From a checkpoint of a small mixture-of-experts model trained on Wikipedia.
Training: a variant of Muon for the experts, 1246M tokens, 9507 steps.
Below are experts of layer 6 (counted from 0) of a mixture-of-experts language model. Rows are named router (the router's row for the expert) and show model dimensions 0-255. Each number is 128 + 32 x the weight over its row's rms, rounded and kept within 0 to 255. Numbers have three digits each.
After each expert's rows: "comes after" lists some tokens at least twice as common just before its tokens as in all text; "raises" lists some tokens whose logits its average output raises strongly, later layers aside. This comes from a sample of Wikipedia text that the model never trained on. Tokens count by the router's weight.

# expert 226
router:126098126145100117086156157113143184086123040129123141199126105123064100145109125114089121105098133123147161118121106118200067161188126143085128194145156172098095116116111054069152164160161107103129150155120119127144123101122198142140130104116092076105070115091094198115152131171207099136090098171108143204128112164121124140172172152114153138108095165104056150116154142137118091107166070107087157153157158124149172116087118077058157144135045113139110066119139113117160138154149117153147088124112112128103100196134178120100121131095109140118095117128100123130130150086124129113132152162137134175094162095105157129108113116188167171144119121140063145151130102110094183137048154161093143100102140109095110110146137168146078084074075127092153130160086123128207125131142184
comes after: "\n", " at", " in", " located", " Siege", " moved"
raises: " the", " its", " an", " a"

# expert 140
router:125099124145212108079177160187183106180113081138124113186119125149160061070204130167064095120116166108153214122086143099167117140161097139077119147194178126126119165134117080139133110123204150091133104120096140123125169132128180120123123074088141064139133175046083157080155141152180096121117088165112072112146083142103182166158116088113130153123126171086118155113111086109103102176164121128126145149152109085208155127126151107080125135122033144141083155109161097109127176088168178170164144151161147123134109132159164109170141147160102121125095104153096145116169157125103115120091178136117125127162179132151113138118129125151160134151150128114090159100118095134113136138141118085092141147072169096084125101130108153119097085117072158130143143163102167197122063146127148
comes after: "\n", " (", "born", "18", "==", " =="
raises: "ity", "Japanese", " occup", "Leg"

# expert 146
router:162155175105111110103189134182132093121247121128097105223071128139117072034145074073099121079128183159142094078117098134199086125151108131094178166160182143097132147109158125155177179127138122119119083117131134137096164149126136111134141074142077114125062156121115136141210137156157073130108057195106075165140127151127161125173122109140105086107107173084126151142092120172132118081167161131087162175132131139167165140118148143074119128119093128103098126128106124092118149115108127162128097153134117121137151167179113096106152142090093092132057132136137082152138167149164131163085135184149154116096178073150149155144153096165084087157140117104092143150104092114117128183067132168082121110091119104121139099191132156137150108145097172121140164126090127143116092156152108
comes after: " as", " a", " was", " and", " he", " He"
raises: " in", " the", "===", " and", " with", "\n"

# expert 22
router:134135137101136148177159150164146134102125118162086114182107103128090133067178109122092189102094146163150111087130102139130123117103088101091092132113135130114121192136109142120110106142189158108113088073062161134124093125150145131094110056110161095097079145144094121118138106136205128089107130157124060144112121119144176166150171165106155105127134104057140135138073126134127074181183141154126150097132149095134155112165163139054110104140051106103165088120133127102106124083167077155123099140125114086111105175184087150124108123126151119135075156192134106202101176092249139066104134077140184190109152119085159122144088101143133156147132111072075161102152094108118122116137071124118137135073151087155155089143101148145080117111065160123136186102083170141110098115108091
comes after: "|", " |", "_{", "^{", "–", "-"
raises: "named", " use", " compete", "lay", " activities", "sch"

# expert 249
router:091139150140097152115139105092116088106157038204086140206052150171112110059093127113085113094129134166120191086124129135157123158149102119169126159143135131107119127144124145140138158168084122119145125099113129166092131127196189146119160080120166140135065167073147135135145093158155127160081077133137086165162107111082162154138132135084137102147087144142117172099097109137100100138129124101191121175122175131156124129151135191100143116136077116108137123122139098133107165140151112141173126141164095150145078129207112165124158175110029085132051108166137113137185182134101137121134151140141090185124151093140120137128097109154140167197077127105086164093096104053108157122071062146101134124103138054098143125157080170078117128119081122108136179150079148136122087139098080
comes after: ",", ".", " However", " where", " that", " when"
raises: " is", " was", " are", " has"

# expert 100
router:112147171113145055112119141153174159086134130110141148164133091163114126115089119088150111071180142150101143063126132098165085082136114125082124170109114137151104134099122151139203087161126140124147102118060189181115110127172201176105129084105131098118137135096090154145158119130165072092106118138108043141140119208142134140162088106079096102123092122109170138159126094152058082154134105083140208127141090137103151058115163101103167101144036145148170168085122123093125112117129152225121096117128120099131138172163146189112151131084102124132087103179123122112093158103122116143100159140192162180092125073115160157159122104145142136149183125120148153125124145144087163090100084157098156120084151105149131075164132159092121113085054179131107142117101179149115096178134102
comes after: "\n", "-", " ", "==", "Scientific", " Date"
raises: "eal", "uns", " of"

# expert 126
router:116177138145121124174183113130066158094196117148131109141120171190112047103088148135046140075075165159135189121098126108189081128127109170130124173181132162149157106109181071115127126206118096122123114075090133151170161105136181061139171079111176078129092149138095105138169126140158105074129083135178114159129133147155140149113143091090113128137123181154084144168084070100121077129167086117137158138112135115175173112107112182121167127130077128062136133168128093141104118148156150137125077147163091102165058118174102156119103124071063130106121142137137102136137151132160159089101187106176126157086112106165127137126148103134112149168163126077098140158132072133118135106078131119123140095059108096073128094139078138121126103119106193086146166086085159130134119162159104
comes after: ",", " in", " In", " years", "In", "th"
raises: " the", " his", " when", " he"

# expert 225
router:166175168102147111124204105141134119082136126129133145138100098148114114109085125099090126096085152156157193093123060126105064173133082158161179136161132186106176114135175103115177147124163141117082142126167129158125168154100196132156116105159106095143095140103084204117127136130127160131115078124125062191141089109075137153137145115118139122128107191093139163201099146195068117130179108107089128135123091110168137130100153117113128132137065162139166061091071111138122168141154123188161078129144065136131098156137139134094145094140102099196104119188136125155115172155140109172096160121116145169131102057132120157142178105109132070086140127073088127095148087085113170084166120090125116108060123129095114077156072180087108117091112155105141134131048150150126117168099103
comes after: " was", " is", " were", " been", " be", " are"
raises: " and", " as", " by", " to", " include", " at"

# expert 42
router:127142139132147137114107145141152112119124079141111130233100146157107125132098073143130094093143150138134193080126128118152122118142130136119093192135146183126149118125137109132144107110181130066123090100094155158152118147106131123106097073146173139123103213103080154125122175171160140070134095109138112170104129102103148145158142123119184067130086160134135189140124158166081067155123153104134195148109103120129145146131169078102113090099081127137184130088146141123135185109089206166167103157145117098101037141146091102115110135153078105171120088090149115157146135122123112124124164072125113153099159112146161123158110112107207175127112113069090166172125117133112088112106137176142115143077116068157171073118130127067086094107051199132157142157111226148170097159078173
comes after: "\n", ".", "==", " ==", "===", " ==="
raises: "The", "===", "In", "|", "On", "This"

# expert 19
router:148130126121102079072118127148192120115142115156109148137103121174134107113126051052088156090115158173181155082131072094168113152130116116122159150183114131094179097042162079153099078160142135076138136108132161164176131061174167109114163135145111096124113155092069116116124117206115101107104131115096107140126099145128137159141113134119168106137078158123125150134115168177089117178147129131146187105135062126115161105132138122137144121102094113175130117111156140122093113128143125170187083204108123114094098209168139140149161128157082140124109126166164101163082214106171189105104150101173135162111184067139169144126143134093146169151173118082100151139139083167130138129100132126088080098092140097152126087161135137106085073080083187094121109128120207130085130142070165
comes after: " |", "\n", "–", ";", "|", "|---|---|---|"
raises: "|", "==", "W", "===", "M", "\n"

# expert 157
router:144112156116194120127178168154163105113103124142143166170126109125095114100126094064102168153091134127123143047098126111151108173122016118128125150150155127143119113121173123141143100159160203091147120103115138166157110088106123154112146106126130096134094118096146117099147163157167118085079086145154088146142079123126180184182127163147138091131059165151152191163107150187126136136154103141118130098125116149128177109118145172102137103105075121117162080132120096146132110111079154177154115153108143163115127204142133136129167158095134106140070109157114112156155208120255113143092156138117128210110109063135146126116124135101157153106179136094097154124157117067136152127136025152128118152093103063137124104138068164105071103069100154138137120167110138106100121167108177
comes after: " |", "|", ";", " (", ":", " /"
raises: "==", " ==", " politics", " status"

# expert 90
router:133144154175166155047098104153181142068184115106126144177066093161108062130113111064127109157126156141098130070132105123163115142164066118117093132105144118175134139053125129133114116160189165076120060071141146212127105141139155175119139073127120123081071129114106156126140145180166076105044151142110107102138096180142180165128140105112182102116049153155130161123118180140126105168153170116123135146146101142141130153122188159130118108132021112139138114140132117135157161122177169152134102130099067114100074094176103125134136132102089124150137111121156120193139164077133074137123173138165087159090140132104121142147148087147115099151129161102099140128124088137092136129085090137114053121124177082126143078162094141121063091093145142132111096197128126108124098165111162
comes after: " the", "==", " and", " \"", " a", " of"
raises: "in", "ales", "ub", "id", "ih"

# expert 153
router:117155157128158058095166152157105082190124078160124121136115133124079112128155065133107147127109105170116208091090114184118104140151091079070107155138102132092165160100135124079183124145137180128132154095100115187131170081147154168128125118110115108094114149118100114118161127152166077147154071122129108167134094101145149138156109109102130136124067119131139143108091178134108084166140115110129132141130109050123168119160183118099114125121146128101103100096149162114167174132154114153108088115136170145156065096151170114170064173134124109090089151154191091109117202067171092058165180162204115116095188077150187133172122064101097181139139112074147178081093109123076153093124114170083134155095134114074135116118088133131103130126111147127174157141098095131206128177103130
comes after: "\n", "|", " In", " 4", " 7", " 8"
raises: " Total", " ", " —", "ics", " Coordinates"

# expert 124
router:169121118128115127142190106156122104097149076160097165166140150130091108145132135116093157114149160165128141079122146114191066156150065141139135149124146154150172056141130125117126097160174208105148086155118111126153137103115180125141077104095115121086111158115126120137132157182156128097085088122119125148119095132129172132189122179127124167154100177154081148096121130174116070134186136132171151081151155091123134132160122153096117121142108168157124115169162079113072134111151141116106109162141120075095108098143180122116096105097074131107063111173087124161123154098163074108124133101159149102073188073119143139131135087157157093115180110093090156050122103121158163081136076165122080142135153046073172063221151193111108152099138179112172142129084150104112084180197142
comes after: " \"", "\n", "-", " (", "|", " un"
raises: "ores", "ome", "aven", "av", "ere", "ow"

# expert 216
router:100121178145086066116163150173165119128153092150123106107089127218137089119096099110081100106140192192113167123066098113195087121100130102141127160103182147141162109094092153093173148140163135082111156067135137140099130127140153096160137084099148156121066223075090099098129166136162124167094067118116140142156094124163163145136132153129136085118108135166143159152086177110128111139171148095157161181107142126129197116086108149115164117145060093136112128136133104138144103133144111106138134177154116092180021141186131158140123110118081142096143102222112091109151098097162094137122129130200087128086133121137107091182145134092150128128172075057125124119108167066064135114126141130109129111088151111085138098116110141105105106104150179101171141132060124143089109167109144
comes after: ",", ".", " G", " 0", " was", " He"
raises: " moved", " reform", " moving"

# expert 93
router:109123141132089105099120120124139147158198150131128103229080115199090141146138110124102090114193110186106187153062121083137086133136104122116164124117119206116127104094142134146154140124158190122159138102152171156114165118109149169120126131137136061129135197088116152112110161099160135080127022071150082202143125163138152154183134088120183107130116147131156209109123103182100087150116133132105166127143140125160179146142172110132127154141008107136145097132102136132122162114140115134129131133164092166176108147144140133103128168105087149108072131200125106147128142128108090111141162110154137126109140117096125163183118081136086102114135058119067169102123089105086174151079142128101124087099159111128150068118100157057099063122099126131134170120117152131151125176141185
comes after: ")", " =", " ", ";", " States", " England"
raises: "\n", "-", " way", "ented"

# expert 97
router:176151143136165083118120143135159106156177106113134129190100107127100085086155144107111107075094173171111170104163097128170116147188123100080158142150195156093111126096140101132137173149152150104121078121086179191129145122134226155141143090118154105122091168127119180138134163154149120122085072091128158139174079132120146162119139104153149165138113173063146159118131147175143069173148104111151137151150110097180207103107169122099098126142013154080129107123118129081155156087107171146171125160150109162173102086129143167152134144128103106151105119182097134162098158127191109164106116158123134183096165101087122122161114122129099116143157110089096083089151144119109147136104071167137161085112118120067179090166108173091083063123117203122154152109079193094132104170125112
comes after: " to", " he", " and", " was", " who", " also"
raises: "oles", "light", "ugg"

# expert 204
router:098116121169114131112085176114155155107119033154107109181128128176086126121091159058111173148167154144153190109135099089137122096144067088106176132168155164110110084068154095073154121107145113112193100118104147162087118107085228166111142109098101125145038120090127128102114136189143122146118129105129054151108085145166177097121168102101154089125107165094107110141159172085135107146217138124135119127117110125140131093096175081083122155166054154141100104134166103147120118118126111157100066120110144143143107111163157115127174144165090146162090100155139073170095136095221092137120113192127119128105138137094154123142151063147130151118130128076070143173136072124092164108089137156092090167095126092124159107174117121093087120107070114101107117128105192128126136135124154
comes after: "\n", " two", "\n ", " three", " full", " re"
raises: " Date", "lov", " Length", " Preceded", "eral", "ely"

# expert 209
router:125165144118053093072191167173141143104177076151133143171124149156150076111147074122074168089117126158166205087080073136130077123169112142137106114125167149113137125114128146131167154146167132139121185075108118153110079162098190135174163047110106108116088145121101140122146125161160141147128097157146107173121112122111154101100140106127162091096118094145094151129079133151131106094154124091080163156133112119144126134120150117137202096168158176112154072165080138137162110129126108172117137104124091115146049122150125134131097185103101092137098119175197087147122157104159102152072181129134133144128156087131161126080139115136114042088165120090064166153101099111117111187089127180079124122094138102104150072119051182050142089099120165145155155158136141101104142193128085
comes after: " was", " is", " it", " It", " as", " he"
raises: " able", " unable", " responsible", " part"

# expert 122
router:106133180135184093120123168128155135101170124130132117172120085123092037100117142099126089123130171126171191106146067100149085136157127093105168150150160161130179069121147153090111132182125121104151132093076116177145155068165179173109081095134130098103087203131137143138167161132133106152128115114129148157113090075124140182116126137090154100128153150125103159140160116168149082133183102118073151103136186103120118128105175128080134111101034132141133086087147149120099174146156167123096143135130081127138099151156112174136112137114089127146119117139100171152157215114095154059089143158094098177089126111166154126162126132155113141125124119032084077095132146106107177057078083115149129078064116123138159056186141166106107096111060148117169124126085116143123095182122128
comes after: "==", " and", " for", " to", " G", " in"
raises: "icles", "icle", "iform", "rel", "icated", "lim"

# expert 151
router:119191177155152165135119137160148116101130054158078156223136151147159064146128085136106143161109164159157204089164120135168076141125087133140123153147134190141158117122112058154158121187125164050123077124148140163161106132136127096079117095132114143113140191123096171124112177103157106117145110125151121173132148114123143166125161116131162088093112176088115144138071155160077052114147131131158199106132095135138147147124183148116147104098052151095206125146131102135112129114121196189167116130162121070142029139127124115136126154155091111136142074131138146182139127098136132108137170093149082127111171131157134107167106107175171156119099119094117168100121134142100125129140111129118133125072151072163179120114104113091078126102118143095148130181091209162133121188106201
comes after: "\n", "==", "===", " ==", " ===", "|"
raises: "==", "The", "In", "On", "It", "This"

# expert 27
router:166105172167140108069187099121153126140160120181118118145132125141076024085128102136138153097130178159175172104127129169152114210188104143150150142124159111139120089068094130133117125143148160120138131117057199196101084123105137167206166119147165076145055128094118143114143088185199104139144046173134096154084133136121127124157169117137176121157099160083126181152072126113142105149179085143093156138079108163199187147110178160120124120136119118115093125084152081132075136088146152138151093126139138106146093177171094112114078189108092157147101105155125108135128104146141119119119121142177128140096141108152178104154137073121129153147147172104125149069104073049091139127137115130146088120112155107158125089170108125082096146113090123114129124138135165172093068153123141
comes after: " of", " University", " the", " People", " Department", " Register"
raises: " Civil", " Home", "atives", " Military"

# expert 186
router:138137164118143084094164162167155133124172071174135125200113119154117090093108115088077110116113145153154223102106112178174076126124053120100156136134139169123143066104070171076154087196180154155162074132086157153172137076108144169145088122119104069148095173085105187151139116174155111096112103117133096129128073167129152150147127154137155137100102166159118221144136100134101108184172096101116190150136147108144179137102126145142122138144082128160151113117136137150143128084126143147178093125133155170127102202181121086086124159105095121171070080150092118099079189112207143127147143128162136162074141102141124127140107120117099140082136131156078158093124073098101127129092133135091105119058099108146130096184111143079139094102108129102142124154110140180123097183114167
comes after: " |", ":", " (", "|", "N", " on"
raises: ".", ",", "ness", "aw", "br", " ft"

# expert 135
router:167095156151151142072170124131107143127169122124131134193085126156121060137121131067120117092171134172173134142153107133167093138148090190114111171129144125112137080110173108053159128157158146116120122081104133123131052123115129139148091046142114096114095137093094152122135130189151123112055112126169109164108117167128182131153136153134183077155103173142080175125064148129176140176137129142149191111109134174178123113115139156085149124120046108140138135143179100155070162185199104113131098151113121170159033087144091135154115160112101125154070157120156109110174187118185117097168167095134040146134112122101127139131126128147181102118122123114090145143113078153111160130090067142095130074085121120093116114207102133083125121103076107171143168164105157147155112143138160
comes after: " the", " The", " a", "The", "'s", "=="
raises: "vo", "elo", "lan", "serv", "encies", "ogn"

# expert 31
router:132145130103124152166183142163159158138120062121113125193081099162091068130108119107112167092092139182126157080149125118174055138119101134089148155126149161140168122128124118116128163153181149142189125073125117188165165154161150136143090110184095056180099149107106153152147115118154126136138060149132098122106071105104106142138152089158143132177110179104147160152080144173106105156187174102135121143097097066171175127099157098109119127139097155132179090117129096109106130164123121192170072127131095118129160157127162139122101093155127087153067123201145116165077168105255112140127157111118143157117156078150172145155114119117140126105159150123120129099116122144078145147149138135126096088105133135082184129113115122115097070109089127076112160159031168106145098195081125
comes after: " was", " were", " is", " be", " to", " been"
raises: " in", " as", " on", " during", " after", " at"

# expert 3
router:133132127176203124143127144155130145120167122157136108198082133186121049113117139118093166127109173167161139119144115101193110167135069138081130142172170158114139152062165110090126117144159202090126070117111141138177165119157195138148117098098150106102075140124086137122162145163118101081074085103117074123136118102128175168138125148116105142074085163100130124124127140170071102185140135081135146103161092132114186105108165139114116160122059117135097139112108103131110153152122149144097128152100110117145125191184112150148130171086082137160139097180187108151168174093234098094109152164201100196102120077112156154170065119143120113154181111106119102108115105143081100116104103124091104107115113095133152067175087163095136093128063164104138155169091159118121101171139121
comes after: " the", "'s", " his", " a", " their", " its"
raises: " with", " in", " there", " and", " to", " as"

# expert 110
router:192157149143157122048122184159103114127139124139083140195116131177137042106122094111119115142150141136149188070161156179146111131110101109074130170116177151167130064084114154104114145152148154092138128138130167182119119060112177147120174081165103118161060130085096159073205143196154094159125120131162151163118098146098156113147128097083144155114085164153153161119078142151144093102221136141133184105133146121115156129115182121120133114129031131168127158120081111113085082083169107169140075160166128120120075093193144191155089115072119081141125116115138132157141168132167096123122184147198111192130129105102150139114102129102125119176112149148139120132162092118148145095082139112112127122078116140170127139166118144070126105093076131107163136166115148137076121123110089
comes after: " (", "-", " the", " U", "–", " non"
raises: "ror", "and", "bar"

# expert 172
router:137133113186136149113125102151120125148180111143110168159109062175064101133124111066098138119098138136093183110119142160170107133121079091120147187125174132121153102071173099104126137153168213138158115106074140109171136134109131142092124085169147103133081167075102192136148089143137138132085101083174129114146078095181129147173098134112144090095111196105124108146115082164076077187191151109173177156169145134140171132160156191113173127098108117101179083116126104136108082101131138178104113168182127126117101114162111102120146110054128096098072126165142132166141126110111086061172105126212153143074173081091118134141168125144157132141124157128103171077106116119153133120085099174108108163130149113098156076179112169107103123071110174117162100171075156128151106189143128
comes after: "-", " \"", " (", "/", " X", "("
raises: "isk", "ep", "aste", "oubles", "|---|---|", "iss"

# expert 159
router:085145187133069132113147113131144134157185066128113144137076118193122110156116109078101156155158171147193165110098078090180056162111112136124157178134119140140142127152134107103132089196144154142147081132074129144168127155135149100143147074098179084086087143135075139078123117139148120097107104158165079138118095156096135187076126094120172089140076136104131144151115109142101095083162090139131171155112098091160226097119147135112183096088177119083167112124177120113156081117106147120150166152168111112137061114131090162111100134103091161116112113179140153145106137148106091147102137108178113138143104130172133118156145104169093107189123126092072152145126080040088152132147116192058124115088114020135150082105125137095150092128157186135113116131092152177166122111104142
comes after: ",", " and", " well", "s", " but", "),"
raises: " the", " his", " their", " its", " other", " a"

# expert 202
router:165123163125149119061134137154109115099191096116106129170125163122148087093196076078108092142105138145144201098076102125155111105124046168086087195179101205155170078070082127093123135184123140100122122079088153183168189138135183141133134075146128136114113144126162153150131075109136060165091125088150108143126142153108121170131124100137143162123105114130090117125125183129145080169137127154145210150130100154139133119116181160119126116128061143188134129101109091162111182139098155141142145129124064089167066170150159130118118131137120116115134105139166102162100144085104117068113150131156133135052180078124092121141120082124166167113194134063078120138150111119091142116127107126121129125156173113148110094156162142111122062115159164073162150156130194132190128168122184
comes after: "\n", " on", "==", " in", "In", "On"
raises: " 18", " own", " "

# expert 132
router:132134105130197109134172130162135164124121087129127097183110132162097080124113149088127140094092185162130150099139087126152089131158085094109160126126180157126194109114183101142123153165173140130136116089104127149146123138162149159133098074133108103146137151116148156147144145110134112053125064095117095113128084138111171157148116124181145117176093227083106186126123159174119131168172154100122156163126103066151144071117153133120133174122072164098145106103082118083084138154157121205207109108128102171102097106127142097119119126123099150155059110181130141144097160110186087142130172135113105156066100064122157182128099084108114148128138092117105119107097098166094123115084153132104137083092176062087202099130092181056103076090054145105142117125096162179135156182137128
comes after: " was", " is", " were", " be", " are", " been"
raises: " into", " most", " out", " in", " behind", " over"

# expert 10
router:169130115168130075073130138126185112089155125110066157171143172165122117138102201065156164088145189189106165113096164132140158115179055096119144164115099162135127115092176159113186132144186153040156124110100139126113126122089143177086117057112086086115081138109066189155183117120132104115091073126161084119119154113085160166172120105150125106136062134088119173081126148159145068157132119147161192169136078121158127131113172145086142133103025137122088091139122092108126081118183127174129144128131143137163073115174088122145158190110103147155095124151159098105147175136183125123156149103100121174147163101158158135090138084168095130114147096118109145160153095109094145101119103151111150150110156125114113092131116149116063094108155148147133130153118116153135123222116131
comes after: "-", "″", "°", " a", " /", " •"
raises: " -", " 1", "\"", " 0", " 15"

# expert 147
router:141116108099109126097126138126193150138141130193152141255106126187091087103109113106102116139116133126148175083073081152152123132150107137141102138137105167099119139129160133153103148152138157103194072095133132173119099122094155156142125075127152108118101175079107159097129105179152100091091095171133089158133099154121104121097093168110140091138106181172108153062139174175105073175169114096161197111165125165160132122130130163050156118130104119103133109144096081164044099068186143161143134167142134125090098120164108178075176167089084132167082128118118108170188164144083111092180130101121147201123125084086146173160142110130093100144142154086108148117116094113087167121068092128096127142161154122079117134132084197125116129106076131111119167109079105083168096134144135
comes after: " |", " \"", " (", " 0", " —", " announced"
raises: " they", " it", " he", " there", " its", " the"

# expert 203
router:132110204173150102101154113167164167050177108134139116177086097130159097106182118113103114140148110149146202136136092147151101129175125119060111151151135147128110085081138162079131132203166167142116065124146193157101124136104171122131161125151139052127105162070114143120181107147171116178107100108170077138109074133170154186182153143130154104154072154141089207188086140141113088103172118095136172162126122125185191131097143152056148145166070160140104136134142117106055125154212157134133137120119133131128095153124148115160069141118086128189138104138202115158163145121204121065113151132151093189103131103164153108126146118143138104164136151060107122111105085127111140148103090161086109135109131085153150100166124148088107102089090121139132120137127160101140105143125127
comes after: " the", " |", ",", ":", " by", " The"
raises: "ren", "rug", "antic", "ancing"

# expert 183
router:151126142163149105070140151149163151130187099126096122209122130129181075132152106123078148121131200156123132050096120164214143165161087085138142167145101172147102065064157122143136107124136114153161095092150140146154117104125177111141165094114120079132093138048081164098143100133193096111092043128112106138117104106160142162213144166114102097180101193118127169142109145117130074160114157127133136111154087158139135095164176172093132133131107110136157119148138130164092120116136186185128131116147079158118087129155142148153139118114094085137076169140088114136087187118146081141153104102161129175090118090104123100098081083120109096103141117015131134144152147151110137113155098151118143135092162092124157070143102147114144096106079108170142137165139159139100067140148214
comes after: " |", "|", " a", "'s", " \"", " de"
raises: "s", "es", "ities", "it", "ity", "ys"

# expert 241
router:153142168153132084173122085176132111128124074166104125179085156123092109143101166100104154115146149134124131096152110145124156151133151181130127165186183168105138133101106126097165156163170139082144106106114090191146134139154127172156174114140089143121069124094124103166160166220130131091104092129117065139109081117155138126105133116103139118135086194144133093071129131078138114135153152091116175147162076131194151129115113109045086173145052078110103132128158086128124090161153137157135122123122179094182083118164118138029157132146129102101085137211124126197117136134120082069115151132135153170109192127168140154152153076135128153130173143130083153104102100110110186128070097126136127100160159148059125091178130184107063128077085107184149134104115168145106144162155105
comes after: "\n", "-", " •", "′", " (", " UTC"
raises: " Infraorder", "rie", "oles", "abi", "ae", " Suborder"

# expert 103
router:130075142113118106126101085110145171138168119160088091191108116106051072083163148157096128120115139177081161106101108099161097176165122127087155143125164143100133114149150144051133145175156108136129126092059163169163158118158102100169151093122134102126113152101150168108133108159154060149078091074167092155109125160112118175123181114108153133120097125185137193180110148174110072138116108085072149125144138114124177118140182123135137126179124166166095106118113096100092141128134145159163096135129129108127079193159147146133068120085082114154056102170130063149143156116177082119144152114200113143095159079141136136188121131140133104146157105089125085097134085099086093138124138128117056115086155072077146076162091118073125068105081155149142183122093183164162073140136133
comes after: " New", ",", " United", " in", " of", " South"
raises: ",", ".", ";", "'s", " named"

# expert 194
router:135149157162140151169100158137102174072131111111137133180114162154097106085113074110100180138124184187139187086129077081207084159181069117059133164172158179160161104106135077045122124129153189068148137126133086151137170061125141131135148101109098096113106190100123130119163111145158150117115082109138093129120089095105177163134111129143134105082088140114114144135137189139099110165159141131121132116148115154141175104135150144137146153105148137118097163110144146137088156153167137147063132155108132144137113153129122111138094144087091090152081144132147123136106200095185087113126146177183132190095087076164147091164045182137113104156211116123136176115135125152089115094068118104105162121115118154109186033149100095077081098130073162118121166167131123122157117132137135
comes after: " a", " the", " his", "'s", " its", " b"
raises: " in", " into", " by", " on", " with", " within"

# expert 212
router:156157115158148124102176137171150123110163067145083113176067106190120060087117142098094144070130167135144172104097116094167122131185039165086081178138124204130096141090087094140151130142138186121139121099142154112143148122150175107125083106102117075118059123129114127146133125174113082102080081106148061168164089110136128149153119147125143153098097172115058140149101105147092095163163144124103200129162119126112175113161132112110143141082103125147148085153139142162138161156099119178118120143138125125154092126193125122172137124103105113187095136153199128168101112084230129100107124119151041162094176115136162125167124115126168152135149123075130128159185096131059160173108050132121128171128101080180116095127110166107095122089101153123139184129105142132122141102098097
comes after: " the", " The", "The", " this", " first", " main"
raises: " was", "'s", " successfully"

# expert 74
router:153117153107120146138130100161143077106180129106102132150146101154166089124104124156096123142116159155091140070096094103187126140123158137078171176127165155108120119127113145130174118162168195101096160140076158157173162093135139106149086059128131136145125189105123152110142130126167032090091074109144096204153115148127134141171146109172182131128132125123152169086101095141010119134111124158075175114171103147157138109092168085086136176107075076155141070145094129098137122093170143168143104100116148125162080133109130140084125164096121104142104098126119140206104103144155142094133159125156137156061151120163187122148131071125093149109148092072095168131116096089126178155165142187093105106103149087132088135143109177040053099137129193143149136130115183112124104175114137
comes after: " =", ".", " also", "°", "History", " career"
raises: "\n", "|", "-", "5", " |", "3"

# expert 238
router:172159165173158109090148143181176115094198084162080101198073073141113065070106120088086127134140152157135138113117120134125108160166087106084167197129112118139112120130158101102160122102101137111117064081088176138156177121112121135134087064156132166101062158138135190127150138149167075118109086124082102129166114110134159189135139131105112117084131202108123166185125148153110099161137117125139152175092123116164141120083162139116177165103102115126066111120108086158086113130168136175134064114143120104165095211167103134151193178075063140163123150124153116165147165113216102131105133146156156158077104102094115129155119109157095120127178124108094115058121087097084103123112150132048109113129074106155129091136121156109154113135106119133118162128082126180129132173097128
comes after: " a", ",", " an", " and", " $", "'s"
raises: " and", " for", "s"